From a checkpoint of a small mixture-of-experts model trained on Wikipedia: 9 layers.
Below are experts of layer 2 (counted from 0) of a mixture-of-experts language model. Rows are named router (the router's row for the expert), gate (a neuron's input weights, with its number), up (a neuron's input weights, with its number), down (a neuron's output weights, with its number) and show model dimensions 0-191. Each number is 500 + 50 x the weight over its row's rms, rounded and kept within 0 to 999. Numbers have three digits each.
After each expert's rows: a language model's description of what the expert responds to; "gets" lists some tokens that make up at least twice as much of what it gets as of all text. This comes from a sample of Wikipedia text that the model never trained on. Tokens count by the router's weight.

# expert 35
router:510553551467533496513518496452493542513494588458533476493561545469537556493538502510499551493526514515498556486510528563522451493511439400648512582581543464509558533499517478378479566582567487480389465541477421492460571476428386517500449480453559472541511583501463564421409553504537483482584570514497526427479468489476459576457509481458474485478463453486565530577562497391402451591544435441452431468471478421498571521524482532514507541499489406530478593497441595557475426473558447485444557487415477468472462506480587479566458545485552500493527446499423595449506574620454525528
gate0:460464471498492421445547518497519491501464484582462508485460535562509503441579332539491517532522558447466480514526516530432473518514433563465550569506491478503440465469479518525542526578466578564556539446456463448471488528486510523526432410593406508494562491513490458504507495460483460555442597437494443454483502459475509458522533546527435530482462538456534465563446501490449594442448442420635525476571477535520516478567571516440519432465477559432517609521401539459458413514470612522591522509437476380456527420404499413501536449537424571475512453521466465408586476403510514547
up0:490507569465450484524553421506560482527524495441537484403462526443441498591434553543451497481520481544485504453507491512486479465546543430574548385516467401438479467576520555551540470436524508535483509543537559389548459482451504581557534616511562545491560494498532610505498446458533481448510540476419396503543461476579561479538419450557555436480524448538483572543483562469506426537439480418479599527487533460572540562475501536478543573439529516488540466555636494524515477468627487511433636465388518489531576489458497473525471480434479438542498460516520512473476542397477410525
down0:404481501525534535523508495480428499461551503547494477460494566556581533522590515475515504494447491504533521511445497480563439526581498515476569493560436459497430569547533393520511492510509551486496447468482435473521505477541423604480483509443499428548545507479462470575489519464499443444454477502469496508493418522566533530558446413522449473515496484441520513569475497605416515564468543552647416524532542527573493509386509616450468537575407484529438601462458377488544572470491486531471528515355457500538527466399484529455432502522498570520524430401421489506449456392385499510
Description: Syllables inside romanized Japanese personal and place names, such as Nak-ak-ura, Mas-ach-ika, Sat-oshi, plus some digits in tables.
gets: "8", "7", "5", " March", "ak", "en"

# expert 29
router:543433439479428386483434547559469528556577494519517541494564538535521412539461530430552394470409504454415472500481527502419538478503449491497559508440559553520461444532487470477512494655454528410582460474485438538418497442458486441457516416436509410412612549547549512482515513495502491565524445527516550425508509505527421570430448474499501496483513477482525474539432433494444534474570503480482492481441474552518569489511454477408516502499435434474466600507443538484498453511543583452554499451488599520502442584399556550493527496532632544519562450530461522494367527451542538541
gate1:505476502465435414425538512528533553547477456563585524468454485588474417527485491519391501530537539569578485368573588460495511576544462514497528466536474450456445421446515483526445550570503463562495455579571462576535547355536489507496560602484493527440490611552490535485454452515485570489418520468469488414418458519508476460464436456559492486551459436557544466463488528529455504570479405502550525462515570471506512547529503489538444519419483477452448452516527541572580487554547496515581423493556531530400501504495478470426532508484371547390433486466449452576523479590519538497
up1:469508511485537502496512451609477441566466563430509465545470553493530496552490386416485530504453534507402584570408506563531495609559572545448541457463414486444515494602509494459525443493588501431438570560468505589520417432488496460519551462563503570451508486458533464481573402510448582499455494490476487591540553413442484497489512545434513454505439601546549468475423537486464534546508496460548524449524499488535434544548556476504530469433489495571412547578494555419579510467474541461514477565467506650571447418592565468418502511444519516446502531520487451452544485455561468526
down1:492493515559570622446520490527494540554505507611511523478498600456472472487505464452548483535506432568487515487468506436550517487551554501560523532494500485532497467495611549333568539514478376383514470490481470500492518486505596491510481398498442495451422610386555492515399538532526584539488537550550621492488422479455560500572506549557507382544461513479494434442512433473475527517512538529501603522544385529484544465410544512497537564549561500538508454487406605550474475527536484553509511523513523517467577453529515448451534464512558576500465547374485521549512475514530533508
Description: The words and, for, or and sentence periods, plus verbs of allowing or preventing, such as enable, prevent, allow, Act, in old statute titles.
gets: " and", ".", " for", " or", "|", " on"

# expert 13
router:533548423486483536529575475465575547479454426523476427549531581588435490471532482469548453506511466424556465528480514411487464509548434529420436476483564430505552535431373547501564501536567510549462450442544481509524526505500483532573487453427496585596412515423468443507400509516421511436493431568422497537460439544453435534511462505360504566490437595428449523448492537484500482480414488514485424499470441546419528487477485438484516469558556452497541481513458432466591534572453427566520463479555473508562486511450471446542538438465538484493463583505462364532553397516472541561
gate0:509516567537460489435569570505610485544337396486535474483476556413531445475367512551468485582494578470434521520527482470540489502573519457475459538575500527530471559539464552440399562542546537534451487580508490464442545467528475529485420442523572496491558453525455367542444548517618487635530517434413529492519495460485408499452555573479426513457508483555537460497572530510457505506413507507550517473480521464529526513498451525559483520481436577607492457470564470469544609524544451525532567556451515447490504504538465525462546519463490488451399509575522504385519468455473480473
up0:519506376477520512570546549536554517517537498499503426558544594476406416520474366475524444481465612585487580555480388482387488517568455463523494480559458470498459504487472449491549526506462476504538497476468517498457399534528520526542555463532489512581494519506440482523540489413515572544511548586529524508523581552464451512615553444518502437511452612415530506430545565490469507500601517548502474490558432510509546494482426520482560589460484452547530442554406475450507530493490491541597577439524546551539531554514498518492437494532656521430534476486535477478426568502383438505
down0:560531566415351464386340520488471474480495560521508476469459485564500549471448539425531532620494437399473512453462601535526492362454513565399521544502473509480497510571516498466480553402492474552503556470526550475500551519449479495448558468521464468525555448578428567471434424513448452499399497532446501495450472541502452481505448403432501462532474456539455476536523479501521529509585601460524543507435467539546579458491494479500559479571558509502428513591394507521513573507470449583527461507513463412521469516524512581500455508540533495509572525439371452514446501503537499513
Description: Nouns and suffixes about ideas, religion and publishing, such as -ism, religions, essays, Press, plus year digits in book citations.
gets: "9", "ism", " work", "ations", "ions", ":"

# expert 20
router:470434435499372400461514511510488469493457498489489525507478414496545431556578494453592428475446506429417474497466533554488549539473458480526450504507524455464370451588505431459497548680490514490545513501541374444498487436500471496483444465472485487502521499568554511487502501472555510505501493487490494431429485551602438536480469493512533459466552395489506556476437561425432506543508486538467446443417412463556520502553417518485514560556493498432446552596557527407457541523614528516529537437460485586594482504413515533415518483557548522493579393549497522446537521516489438436
gate1:430421508501475511486508465468549546506554565460598519519521583469479443523468500496452455494455511502340409513468485528507457532371494525536515498446508476561558432458545493551450401533576508629559512452503481475515475496524503470427519416442535488463543483540504510458505604511528449617555422509497491545584474515575560457479515432548462493435520455461458501485510507384555467550521382544546504538417544561574517392435512465476529525551446480537421494469558560572461535499601557534415503565483406524539520393535461537467503503445521543576524531560575553484504542448508565506
up1:600514505551511547515428430417535401553408532522586495521561513538457417478550412449398499441559467542498496528472488600573530600535485483547427429521498482490492568466585548531562527514485449480471584519471377513439518473585434507509541510594455425450556559489419441530463494502476482438536480527501546414463466482623488449503451453479550431541486485481528487558438545509491452507401505471553549597504406521422522538511538608556496455376468554515536516490514476440492473532542453464495507582501498492403482533503469553483531460449536458462544468527429573463566449546511530433
down1:485533501530515505394567466519528444449444387453481376460556551520569501493510520481600499496516461500517484524613503525531566481522456473444466461476579481503407564536488441444528514452438510516462571425478490486520557477419510454463515495501475483624495481477630571510484493458485591530436395459433577529511467492486451443381433471456558456530516607515527485522503534464504452575432632486508490533634551455504476551493412541443488415500495541451471483507450439512520546533491495535537553572500530512483563443622542448539479441487519636473547574493493482485499487461438546525
Description: Mostly of after nouns like instead, end, part, removal, plus possessives his, her, its, their and other function words.
gets: " of", " from", " his", " was", " her", " in"

# expert 17
router:553623554501540553534530536524463377502564525501523469478586424402401447535531483559468547444483503468485493531428497602505491520527560486465520559472608438459448529456510548583500611490417384567579479471483490423525524464588484531417406557473519406508504501517559527554510515543506558452510480446597447488519442552529575520504375419551562470481507473609466481410470558542467499432488489440502494498472506554501528582571464445421512479544523469494471470476441427459582499448468507490491471558493436531516569451538533502466488550541462523429521486580497594472527510482483559418
gate1:506464447605543530480495505513369492476428537491468561562515508451450484399426522531389572539498462640503526466536520442520537494492509477503575501503456470426450527565542503502492518569481469349404448448522455381456465503436571502529532510550484450416497465483512608407523496503481533514434556480563467508539523460493435488536548566585536537474523502438457441473524554540446598515481455498581552430503470523518479522580555512322476472531504574486435529512501476540485529550513504521514440536617558498497602460538486558515466506513529545511470495564543492526457474460369526522
up1:433530526501451505443545589399533512406509470503470478479457484396507570552486516503632453504522471445554484437507439478609552437480432424566420449465498503512474504446469544516425509527546526635498507544478441542534378514507522464478449552459568506532537538526461506512602506533545479507520495525451491436437440520494539528533503489448545635507465466473458487525522586495542491537503535524485534406491541391494511476428532533556499449422537443487515531632505473481506550458472477475444519362399368446462515566603543449489531425486510451484552541468495504430504558441553489441
down1:523511539466472504508590510575525476516445538570498504565485494534582475521502432477518451427488472530423457495460506484570519469526427460509450477507508505401510461518471553564503452511506449524457439561530462463496489471473571520497500575429535547531424584452527557580432496510437478451501548593488575473448377397475512480554556488437611537515619489507438455585453483576520496585552458495367524555450507478458536433529497494584501535437623510481467470419455459354443447508546531445483430447499513555425484495531497503496405404522569477484406543517443458529508440546577488457
Description: Quantity words and adverbs before than, to or of in running prose, such as more, some, only, most, and the particle up in turned up.
gets: " \"", " more", " only", " up", " most", " some"

# expert 10
router:496505534440548502526436511485491545589520463507531423507512572521494557607445498480514431470509531523536444488570500418531394432400479582495601528448462516536615600454548543432467495496475467535547456580547497486507569505525474551567454443556565532509513517521489497512443545434494499513552515602537482497466486423558513537534597596490468469506454592433473508619599505504610544451406424502480529477569452489483502446475500488496505442523511483549506478502512523549477467577598498466406572442509495375549557479490476449611476539481508488618501495429451497494431407495480476581
gate0:541563476467417493496521493501454493493405512517454555527476485543538479503436496520467528546541419539475533439540517438534495428517552543454514505513495500473447462504524535519513479464492385569609524485485464539522559462410562490486478455488513412513403531509609417560521526494438610412444578509565470560432464466505416371467448524543453418496535455441421416562541563505445535470513428581402566504508497580514605493456562490409532388561526547444495543552491488407425487504504540565470554482559505474484389551512445520533470434439518471524506555427427446516533418469506527483
up0:458481511560519472499519522513501477453394399518490500451487462410496615408509525634517525396549484575585486516522494537520506516495542387501500533447477524469472515441478534527404510558489469536369431546502493441456487540564462465471572632574470445476513486551481582418463510492602441536390476482496596437495522430557581513597581509415508504497490501513536452535530486485484399546559409528491572499449486485505454495570528534533533505507455455446407447567504466504540461588454401473420423518468525575491450496506474463459484577433501478502458474469511537438491576529505499520
down0:471506462506514587509452527457465459406507426550444475587538523515389529623458524465535448496471533439467411520459485510523404438525436483503481504510525547483479439517345475473566476446560525443514466524471514512544478544546465521528513510455614484537498426361462529477569488464545437597543497617587455470488499459523501507452516515521448549503547472577583527566524477446600550474472426469564563443440497483516505452474521525437483537604520509543564460484524460499550485439465554409526412593552526582460538501410554446471450520456555480517537488479613482535497429442536564549
Description: Words and suffixes inside names of institutions and political bodies, such as State, National, Democratic, San, and Jud-icial, Organ-ic.
gets: " National", " State", "ic", "ial", ".", " New"

# expert 0
router:406508497445390463466385376516517579461545412495441549495426543524484477546530572483580458511523489458529532479479543539425613528420448472473516538588618545429501495572482526463463495527483530612488495517523476418418538450406456554436466534467513477453559505526547514528494468478477493500560502525400581518483477475502468423492541530488519531488551397425535551569470586457540407511546547512439581428490482522529532468587378508494508494448473444523499466476513542465552513494587477508490412512442388450545513459482542524565479472563596504529541501587472561455456532411512493490
gate0:499546560533508442487461486511531485474579517533471558450484542531480460495448525538377559507573611511526543430464422564526553477427447487475485567637518542506454500438552466500483518499501553468497493500428517469470506546391404450563526489492508566607479434494513483485507512522595509526496525496440541446594517423513509544459391485502503543598413572521448486461554539355550329491530477453496416573378485487530432491560439466509474495463469425467555432577503498485515555436480516440512490520533459454498486557416544527465510444471445451486402484557529445492535466429490451501
up0:524534482450518473555471456500464408474535489522598539497507408552419393521594420557482605548479462467540501511530494515439444536436573523515487425408517502432495549484570516462524452483438542506492503492500561580391521415439432475533549512443641429470519487526479449475516478552491574526467394595423441585492388540473460491483455503481523474453500486503583475529485486550525502544525510583576478457443527529587634447427513496473490511485478533421403488464494605550501460533534414506453421544509509514485490446568490483396485461469539520579439546451522462419459490470520474476
down0:450515416474463489517536543481485507518540528482512451392462434463496475499359436499441518454483503545585521558483527552496525546562424505563404461529449502525520499419501545441394564506539430481507446616423559561537496594531540571539473484420490513527489524514432578399481545596604587448512481494473544421584459478508473409605506555417499504519511580495531436499529453461555543474404481615505512490448536401601495534494503472550495414481585462453540482460509572516488544484501520457528596479498517465503588556447508554494470448472523482511480536501595441486427461489466541537
Description: Newlines, cells and short words in album or awards track lists, plus capitalized name pieces like Du, Del, Van, Music.
gets: "\n", " a", ";", " in", " North", " and"

# expert 6
router:521450436588470503485555487494546460491566490493451475529503521459517426542501506478476512601550571462490538531514515410461497425512382534561465522461549448513464482457406443563508513541507544520533556458471407385450440468419602500586541440481529450504544521554561506492487480566400562467525498567503533499541484538452541487445480507439536633464590490403443567439433557513560510468518539448479540497489416399434595502536426446499453540612489409438532558512474458456441524546514460445532463518561406462398548492593552504491569466588488483561481503522477456483522485557563549479
gate1:423475432402577476417507537557386540499511500565481529525557468483554490510466549417596526576507608576499421545543483471442523515461440504534518377500493578515517506492462460507536473637452498439525413545470512574642489528514647513549484373473438493543481458462478407412523571522498509490533520500490515468548571404472479540502486527459470400548499472534524490504425483499454486532433518566484523465496463500498612485497598540486542468579491471424473479515463543485498407542452583531524491512499576498498508588543523465475483484500580528483515453544520496561454549457426563571
up1:473578543517425523497426490508518552549485558515477564518537480610494427543445510506480539448533507484540519442548543455569501528445576560459492429498481485436492525554539467534491455485490543567457537518567560603487493426538503393479473417445544538440517542562467499498531492506412494563405371482481471494465502481535529552444457474400513470530512479560555590503524458548385497494480467464433569496420546534517363435443407505572511403493521456541584535525539487547526589430401499430511450488460469569493470582498563487577471491419358559530566514498479548479473473544529579501
down1:475468469550554449443503456470466483510520503428556443542477429445513533466507484430550452538467586576441467490520561514505534468482462551546460505630492543510441441475544494518487496520492480566504473440599570532461507571510466445495441455510510538551508544414540534454565434540449574433457550469560547592479553501490464557541498500465521416436481454537578493503465449480509518510604413606584502505442562466443417568496491504525516561440429565470486426511433407440549524522456461498527457512527483566538448631498496589490434606407417534574453513402415568555488535474456509405
Description: Verbs and kin nouns in biographies after he/she, like married, died, graduated, wife, son, plus commas and connectives in such passages.
gets: " was", " and", ",", " married", " (", ":"

# expert 14
router:454502491546504505507586556469493531507429372465515577464451523584440444569471592504485436563513442523447546503435537399437510411460469515464527459432457445537474501618488402544472525561526593520406473508455469493512601413544542452562505385487511662536590509577641554444482499475525491557474513543525555516383539518521482489511522597479451552473499511600461447500507573472492569463536536531478508528484379509541436535491488500482452496529456466457512530509531549490508478521526562504490530440551441520532558554466480518502464452564507503558466537529443465531526390479427527472
gate0:466490442570466419468453579407537512530522449560537468571538526463522566555566478412487569467432476501531532526433579458532484434437472549473561547529415532381404448552527467532419546580472501384470509441495487462493597426479399533511525470444548469515443443486486501438463459478516544407538511462453550521507505498476443569511512538544433555534511499447437509486483548456425449480433521478452535514480505528496591496421519438486513457478448471535507439476490509516518534463566524516439487609531449511472557361422560600555421540467479455523423509424521507580506436557368544518
up0:501475540456418511552551426499538515451476506492516414446453433426518515472521533610530523546575494442473445524588560453525453623542492371530443429482549450515523515493472527544413493433582455514391492516545489461482483468456551563533508493503495501582469424528443454467477529499498476542537492493544466581500483504431569550523532530474532562450502549443564509557500571544498458496478458514461518321544563428472485528543485533499499414584507492517501554465468482369532525476496492484601447496502516375423544582558481359494539450573438546575522453600447481506527529523514450520
down0:486501545563490486457372478513400522404561559532398454491409524488535578536466399496494527496422554509478543444517421503463574441515478549490532515485460524485531548562509410504437503533505525390468503390489487533461541532496461529454549435509570558543565533518568589606498459489593481416485584566492484575495454475474518508461451427526463482497447492387531479414506524492495518424462489484492517483522470505498493472465539559487405494526496536543475483416476454452514470523534486500451425534441430508443453522412640584476587481543448472532417476476386605570430447504482539543
Description: Inner and final word pieces like -ar-, -ators, -s after Men', plus Member, Mr, constituency, champions in political and sports texts.
gets: "s", " of", "\n", "-", "ar", "um"

# expert 34
router:547497409562451503571577477484444474452411470486498425467554398454549453503488407494575523518566528483523524498515509446437541595414527514505468423570472550539384476479577499492423442484502448470578555431494464559438491476552505510452503504526525453518531569468572470477513499477461478492517520618573586455459524536598495402478408505520511498506545449498620528535443506439484569443590513496411437441420545504435518487410540478520521510501432519401504507418487548547457499507569493519541519477449533502490504437449485478497496542554553462480524543459347485526356462587511478460
gate1:574581464448503498530500456524442439586448505556518464519478495513537487486503491407464585419518520500553483518487498444498481535472540477506489495516558528426490463530538487500477588518560459497574455517384371511473512509414463395500448537437481504534547540495526483521391642456591519536559578475389521492483465434585491617511440490561449396514457531529490492420511512559401497597494441526493516562518446507474496508496448445514447537564466527460510549456496463403444479657466520469491405548395487500467535555410476519463453506466526541402447445550551534465482518480463499428
up1:551513528547431540548462523546533545479483487466455550414476507531519461550562496439492434512515489505485439476557542450446454547439466418436505428463479395520511565460503476630539555512569482477463464477411513347519478506511451533489500527482459513518563520479489552525346482403495403481503491479429461435481496520440529552395551500400528445485478496549443499490481507521412562435464490490519487455486429374475456495541434498549485410495526512577522576537508484472505589446512588445373405448427501464526611553540518460574496492482465578432440545491515454534491593539544480517
down1:417537576535494407440374540438497474506418549499578539433487548496490530519481492517539462528459553431468451519437559511510466430496495602586466599515547479428522477556493445555546431507462527581501480469558447533558510540499433505453469458519615450567525488598470506467489479481459504447570402470505426459626514409518462560481591534520548442396448494440508474479531467513526536428425519477548612495573493539507541502541478476520443423530457547522585425566509534572586506530512455458502517510502514402492403562480532586439537511429427556509524472529484586511553460542546467493
Description: Decimal digits within latitude/longitude coordinates such as 41.4969°N, plus commas and some names like Sand, Leon, Rock.
gets: ",", "9", "4", "al", "W", "8"

# expert 33
router:415526427475523466379484569469571417473538473511507455609590481498526548542460513427491476542520529560486530584427507446434450544465543469571548482485438502615439520554518493433411461546546492472501376509450525455497476561498456489594540517441609531486438546501493510409458531483584457588525530448482563443480492480468558573479418478424479475498497532496503472455511557451501515444525451563527479428621456496542561545475507482547475508486385456585519467544458501589516458542493432480481417586509533460529574537555550556518505454563543532577534477503489511602447506496558377505
gate0:447512440514570512428497513540596512526548475495544453467519509587475581577522502452574519399495577568566509516463447458428527501445583549480513553506527474543500490452489531458482508526410496464558516498442507525472432480526592528538465530393504450512548422597573454472659629575500461481522523552491493535596430497495511526600384519450466540542425481596446540493537483533580488517411461424468539513523461537519557522541558467454479500532514511458435562562486577562475435533455469472467557576471472480511479471493455495546466448543547375497520467451493411531500548388433539496
up0:584544514523593553420487517495547461498519534524513442425490430488513462536528460560543504466490503470450528450420479577524518483452465535526428436548452511464488555474564508519470450544514579542576517416537475485466568437435516448501542539587570487418472448509507578461391426444501437500485441581558502552402446587492555472511474633592590454453494504454490531438513463545441545559520521498472377549478544560459457600521513531463497502524444508417566601500446473483465541429496579541531453378428533448535440478536511428496463553587491510522459490508472592460482517420550578506
down0:526329450474484535417528456493436395488478537491502537605456497460496508461455534459537419527400487474569455457537468520501537439484454482476429410506516490592568485509491464544545438527541461462534460503497522524440511455445491394514573473484477501508530428552518508457488515543532495527398439463493529488478479516529583402530428597442473529520552444508523568430448542456529535371500549516469515574540497399537524529433507518444462532446464542448465370478504485495593564492465460485449506503527502522544562474548524602465451534469585552497465415414419452608581490421526486573
Description: Military words in biographies and battle articles, such as general, Army, coup, enemy, plus punctuation and digits in date ranges.
gets: " the", "5", ":", "4", " War", " military"

# expert 23
router:401550477505361549563592505548406481450474476508459540538463495467552453480500449366526451461483455469580542486512479470490511538487404479404442508468492500484380424571525599488548508502456526496480566491534479499527502410534436487569414439512566432487531610476501517529586435546461509522513503494543580525522467545582484549416516500461563514526524417497594475416503533448423452431483493491496547543511502426426523485492462433513457446489466528448580532522537468475588419533537457540535441517471556511566476572500518501489494402532514465540600515588413491551531408419579523509
gate1:544530524517501444519423410515441603469516430503509524438449522489522459417436422478492435465475594595475529540496437564527533458474461570494521453567404497532494500556496417416497530499454534522451509476482502462529440523452446507566471506428454377519549461391468501557488481499530476486450541399479605502457461412596500478439562606565434575538521449518515438507434512457531449612525446511505524554471505545433472538534475481503496428437413577510505589606477457549408466484569431505526472587514535477484511439528522532442459469513509544489537499578546530377584487439480484546
up1:437532597419496502517503532524438535453430462486473443421494510525510474557531384484545526469601507570515576560511506507454509606569540447388433554547469429507531484546517439492539572571516447578461525637462511547487456498511439544509563518607538510525523477527555609416573512517451480453450485566535557571491506522589480453545500527498463541509493576504538559545469474587584432582609440502577516517484529497520506532507515447590513544489466453493527537490525473532486491535463496548446467529508539533379515484475556497468403562414472566589494447555422400471540503448563478554
down1:525580481404524515564455431503530568516401426538465565439478518458488499487539536379533481499459546606509490536483543479477447470496495473522582502465419535536526358479540472539573472437432473442609494602475561456555508536528471504507472442541511423522401454458586518490534538493453495572482408449472450459519517458516559424541557496550453498472436471525487461594542501499427386498557437459554582501453413527434472466500499433499459521540501504533471508479587543517460471508461551539498452539429488515449511594555544440509418543535502497455472461460386407477633544482581512543
Description: Indentation spaces, line breaks and first tokens at the start of lines in nested lists and tables, plus sentence-initial The, This, ISBN.
gets: " ", "\n", " The", " X", " This", " He"

# expert 21
router:505439471529402427462501512602498525541512477499478456522488474518546411566572447429554469444530425524452486528488526432441588467502473480467527510514463518519394406556520457461492572598547539469496548510457379442479451323447452489444422506462485438456543479525482449441483487458571490507465439524497538459478484504563419509448411468480530482489543413525545485508392539424464526461535460540455485493471447515484489485571412516401531453496480466493475544544447589419511523494482508504522452435479470498622445545452542571477505445553658503576556479558432515494449581432529499490
gate0:383501436443463498508600524481517580443438480524539537457443531415447481468447558544457507527547486437529484515510467464456539451580522513533513520512457501483468555529447555445419547459458476415326492399506483416471571415520540501527518529557543523503535510402512487543364407508549529550464523464502482560437480511569441457544525479449508438431552444522487458418515528507547482522526530652513466557510457356407487476547490479483529545478552522467470452601499554463518474484446537504499466469525487442528509531446526479391474630508484571461483525529543468590481431471560522544
up0:522460528505467487559494549430442475479580437537501557520462473585451491550557562462568457587474494484510493508536520449555438445452440526486517427542505428464557473509505486511620469521493535573614512465521587444459498535472477477436521554376504533456510596570520585509567522527522520458553513530499366505347507522524573500522564437420507487427522419562459594550457580480468515558507522423512508480448407531504456488475417465483485552546618448511499545485494456466484584464455559538445426499508577455557553463547510463568538461471511592480506537499458630417497543517542488512
down0:462501435562482433479468489473514522477487566497448415504478554492476410550516523516450446507453463531585434474565449426503582528519519507550487445459372501586502509530491529449445513427523460443328530429481507491451374484502472412484450586553418489486603581502377538421459486498511525525447448454530536443486497549533453466474554505462512541471447462530400478407551493499466483546540474529476475539545479429519450515490414484502439425552330574530496504478500513480474498523538504459565491586499456483468456547448486588530579514535541548445585514476416543581481503529503555574
Description: Commas after places and dates, and first pieces of names or nouns after a or the, such as Wal-, Kir-, palace, small.
gets: ",", "'", " a", ")", " new", " small"

# expert 22
router:547502424431404539554414477591411425557515463477465556575448477594551459423528581503492453500456498442451484410538529469529534502575463492435444481471483586525523404579471447470530490517538476486559540433467460464498456497533517423578480469511478483424420548558487557557435543532466409594481425446459462484541529582481517549420566378489550482483521554504560547472531472514463508513501471480450582584469482474558400472581477460441461560402487575459526525505535471405472438514502525473534456535477455567462520561450577520580539546616495475547496474471521553524508525514606549543
gate1:475500560583581551444537540522470514480577556511497463567507440513530442457507457554514494465474503514545431503503539397578501488449481526479583477429547535446600441446523540516547526463410500490462462604481484454505516456527482489477431560423500340530558524480532464523516467464501541484510441512446542544472372507536503503609499506552486480410517511508556559545495494454505491496431538493432464520479437524422499463591548551518524467655513500526506469409435468407392478417513560459536557508472429403576594407491543514532576447523518573479566509445492510526430615501469536470
up1:563515489600497478492544494485561561454608503439508474512554584464523497543514518578487524492491546460446529596431455511527453539442456422521508469438545636545465438552467530502607451457480495471472435492481480482517503462438455534556488485479513468505596438463543444548470462460513499447481453439498519448411449498461524536600438563433496437526436516493530570440551536383435522472514569596461434557455533533496564577551557554557524448584437386593512582548510524480421464410523537495577515484563440452492540452407455457517492551481418585482511514554504497456427526459461588490
down1:531492523580504444542392472464421587464499482428510575538510552545494496600462530491517592548538471432533474554554542495501523480446461623471476506394578499469470445437452452515437518575436435462549550486504489565501569517527568445573419522540464530510559410436549441448433419482484484372391528482405512447498563545534512526542513466502424506519518521471479523435500562501452565481543557558496482465533517457406474462482599542424575558505475567552573579573551485480553435500535510490495481516490468530488582461540534529464540494601431501513598521526522581424530482539549564563
Description: Mostly "the" after for or in, plus table pipes, list dashes and line breaks in tables and lists.
gets: " the", "-", " |", " in", ",", ":"

# expert 7
router:552384579559560517446495474438543634484489500486471509505491452499483556489483542581523549493500528516496490466465493446438480389478431564538561579475486481518462422577542456503517498487559480617581443430442531512545534540440553487522499515553478515541472443529507486412449536474491421420576481472495465547545427438472471450488565469531530419509505410377450538529531493566481432541450536478492489571578486510555502492471517513603516608514517534489565428528458575521387429466553561574469566541618482545425560517511490506542460493461580478548490416546569529513476519608449527575
gate1:516477487568514421451468553498602489510399507488543453447482531469535540406436470493518536424555504529449433414470474514445554521376534544509440494479532397476523502468476499486447583444473609481399489492517602541545573429476541545562479468604471463449641448572457485478406509514554470515455516458525437561441470518496565544507523543465432443508492443520454392470466413449456582445507425384486486469538504539409469529498549549445610517526551480511521474488486557485445507475514609517553517575535430521581505475459527469547501535446474470422418504482559513495490443479466457455
up1:437511474547440577510480450513520519501551595397506514497535520492501529385537507487505622449526427538546548592525500620380505451478476522560421525579481420489577486488479530474446609574420474434471384445571481460520486582461518573552561460524522461539431560380464477445541521534430475463520543500503473480519490530495462480430393501514475546540494452541453464481581551514456491538504443574561481561538540544532520585416579572543461490482482504512531468417531565522502587567536511507486470486556473465447414498492473405472494593534490544514525383483489498477564504465518527580
down1:565629555503547567528501459477452395523473411574472465511480524525430464571416455448504456489527545346498455495414460478458531493544478500460462439445458564512480460560527533524539493421597502471515448498455402429549483429553598578433500513464474497425543481461518564510444538541390573506506516549569542545401560524417514542504530395535524575504452455502509565546497568464525458564469507464397516459502495602454535397470496466517507552551436518446436534571463496482555545479506495510454461553543538477450536526462447493491468492442550578447556450535491452546550415508564566466
Description: Inner fragments of proper names and rare words, often in tables of sports or racing results, as in Am-her-st, Em-ap, Pal-pat-ine.
gets: " ", "p", "ber", "y", "her", "im"

# expert 1
router:597448548466579515508497472448531558575377475496488518532422546546442427472467545496493443502451574498508541376475513525425501529567437471525473418610497586543467496609459504393525487617508451551533475510515436608522492503556446483471518523421477571543428462488520501504511493484551519538462581559504462470468532481511501529449425499422512430482516549546500511536487466520474520490542528558425506500630477568554506510527474502566539581469484503506476496524474560517470523594551507554422498416449605503566414562391499572529507477536569511550586510459508371469489578577495443476
gate0:531462446585533491472486502435529526440559563493479405524549519442576597454529501548462512462545503445522417543582444492451519405453517497552441525581554455537478443606489481428482501479546498534454508480569502555541506428382442521512557497484551402522575437485381513433467534522423490454461485421558427478554475532456446508559536464546528519489516428448554443504423454464433539509512469488459570461564537509463511442600543487452484472480436437557483583453496430539415598433475463517498562478516611543562472546527456556527462500474534509545589485475471408569530582430453441565
up0:493457538433530446532529581504512557445489545573539437459554518420431526448561497394506482501552482451511438455535513469507453514440469535523538392636578492529424532620477517480556543463505505572457527480516439491525419510388533487459483507521485452515419469483374494501459445495557475466421495549482429461566469364562493505583457561542503500504483543464549539471420465466413460530463505490477574572534476558515454518548461521502531500382511429555521481488496455486468458510487474511431507522400536578560513604567544524538501593454406488514589530496442481551525602432430464539
down0:515434435441531457517495493503558561457475531514529465482534430448455578485530535394542537423510528481396486530472555452484494505531496432516494487549586465484513513496505541554471511595508483480480506530488555441479465480459437583545598494458534459441463452444366445609525391565461561427532491572508503470505554569575559545530536469543500548558511584455524540516566423481481475436426511435486601480486548490456414497463560420459573575445445479561531545506399533490439455438566423602531546510553493665470519502502518492517434500538489415532507489439428501445532541422491433506
Description: Pipe separators and digits inside sports and election tables, plus word endings in computing and technical names, such as Algorithms, Users, Systems.
gets: "9", "0", "|", "/", "as", "4"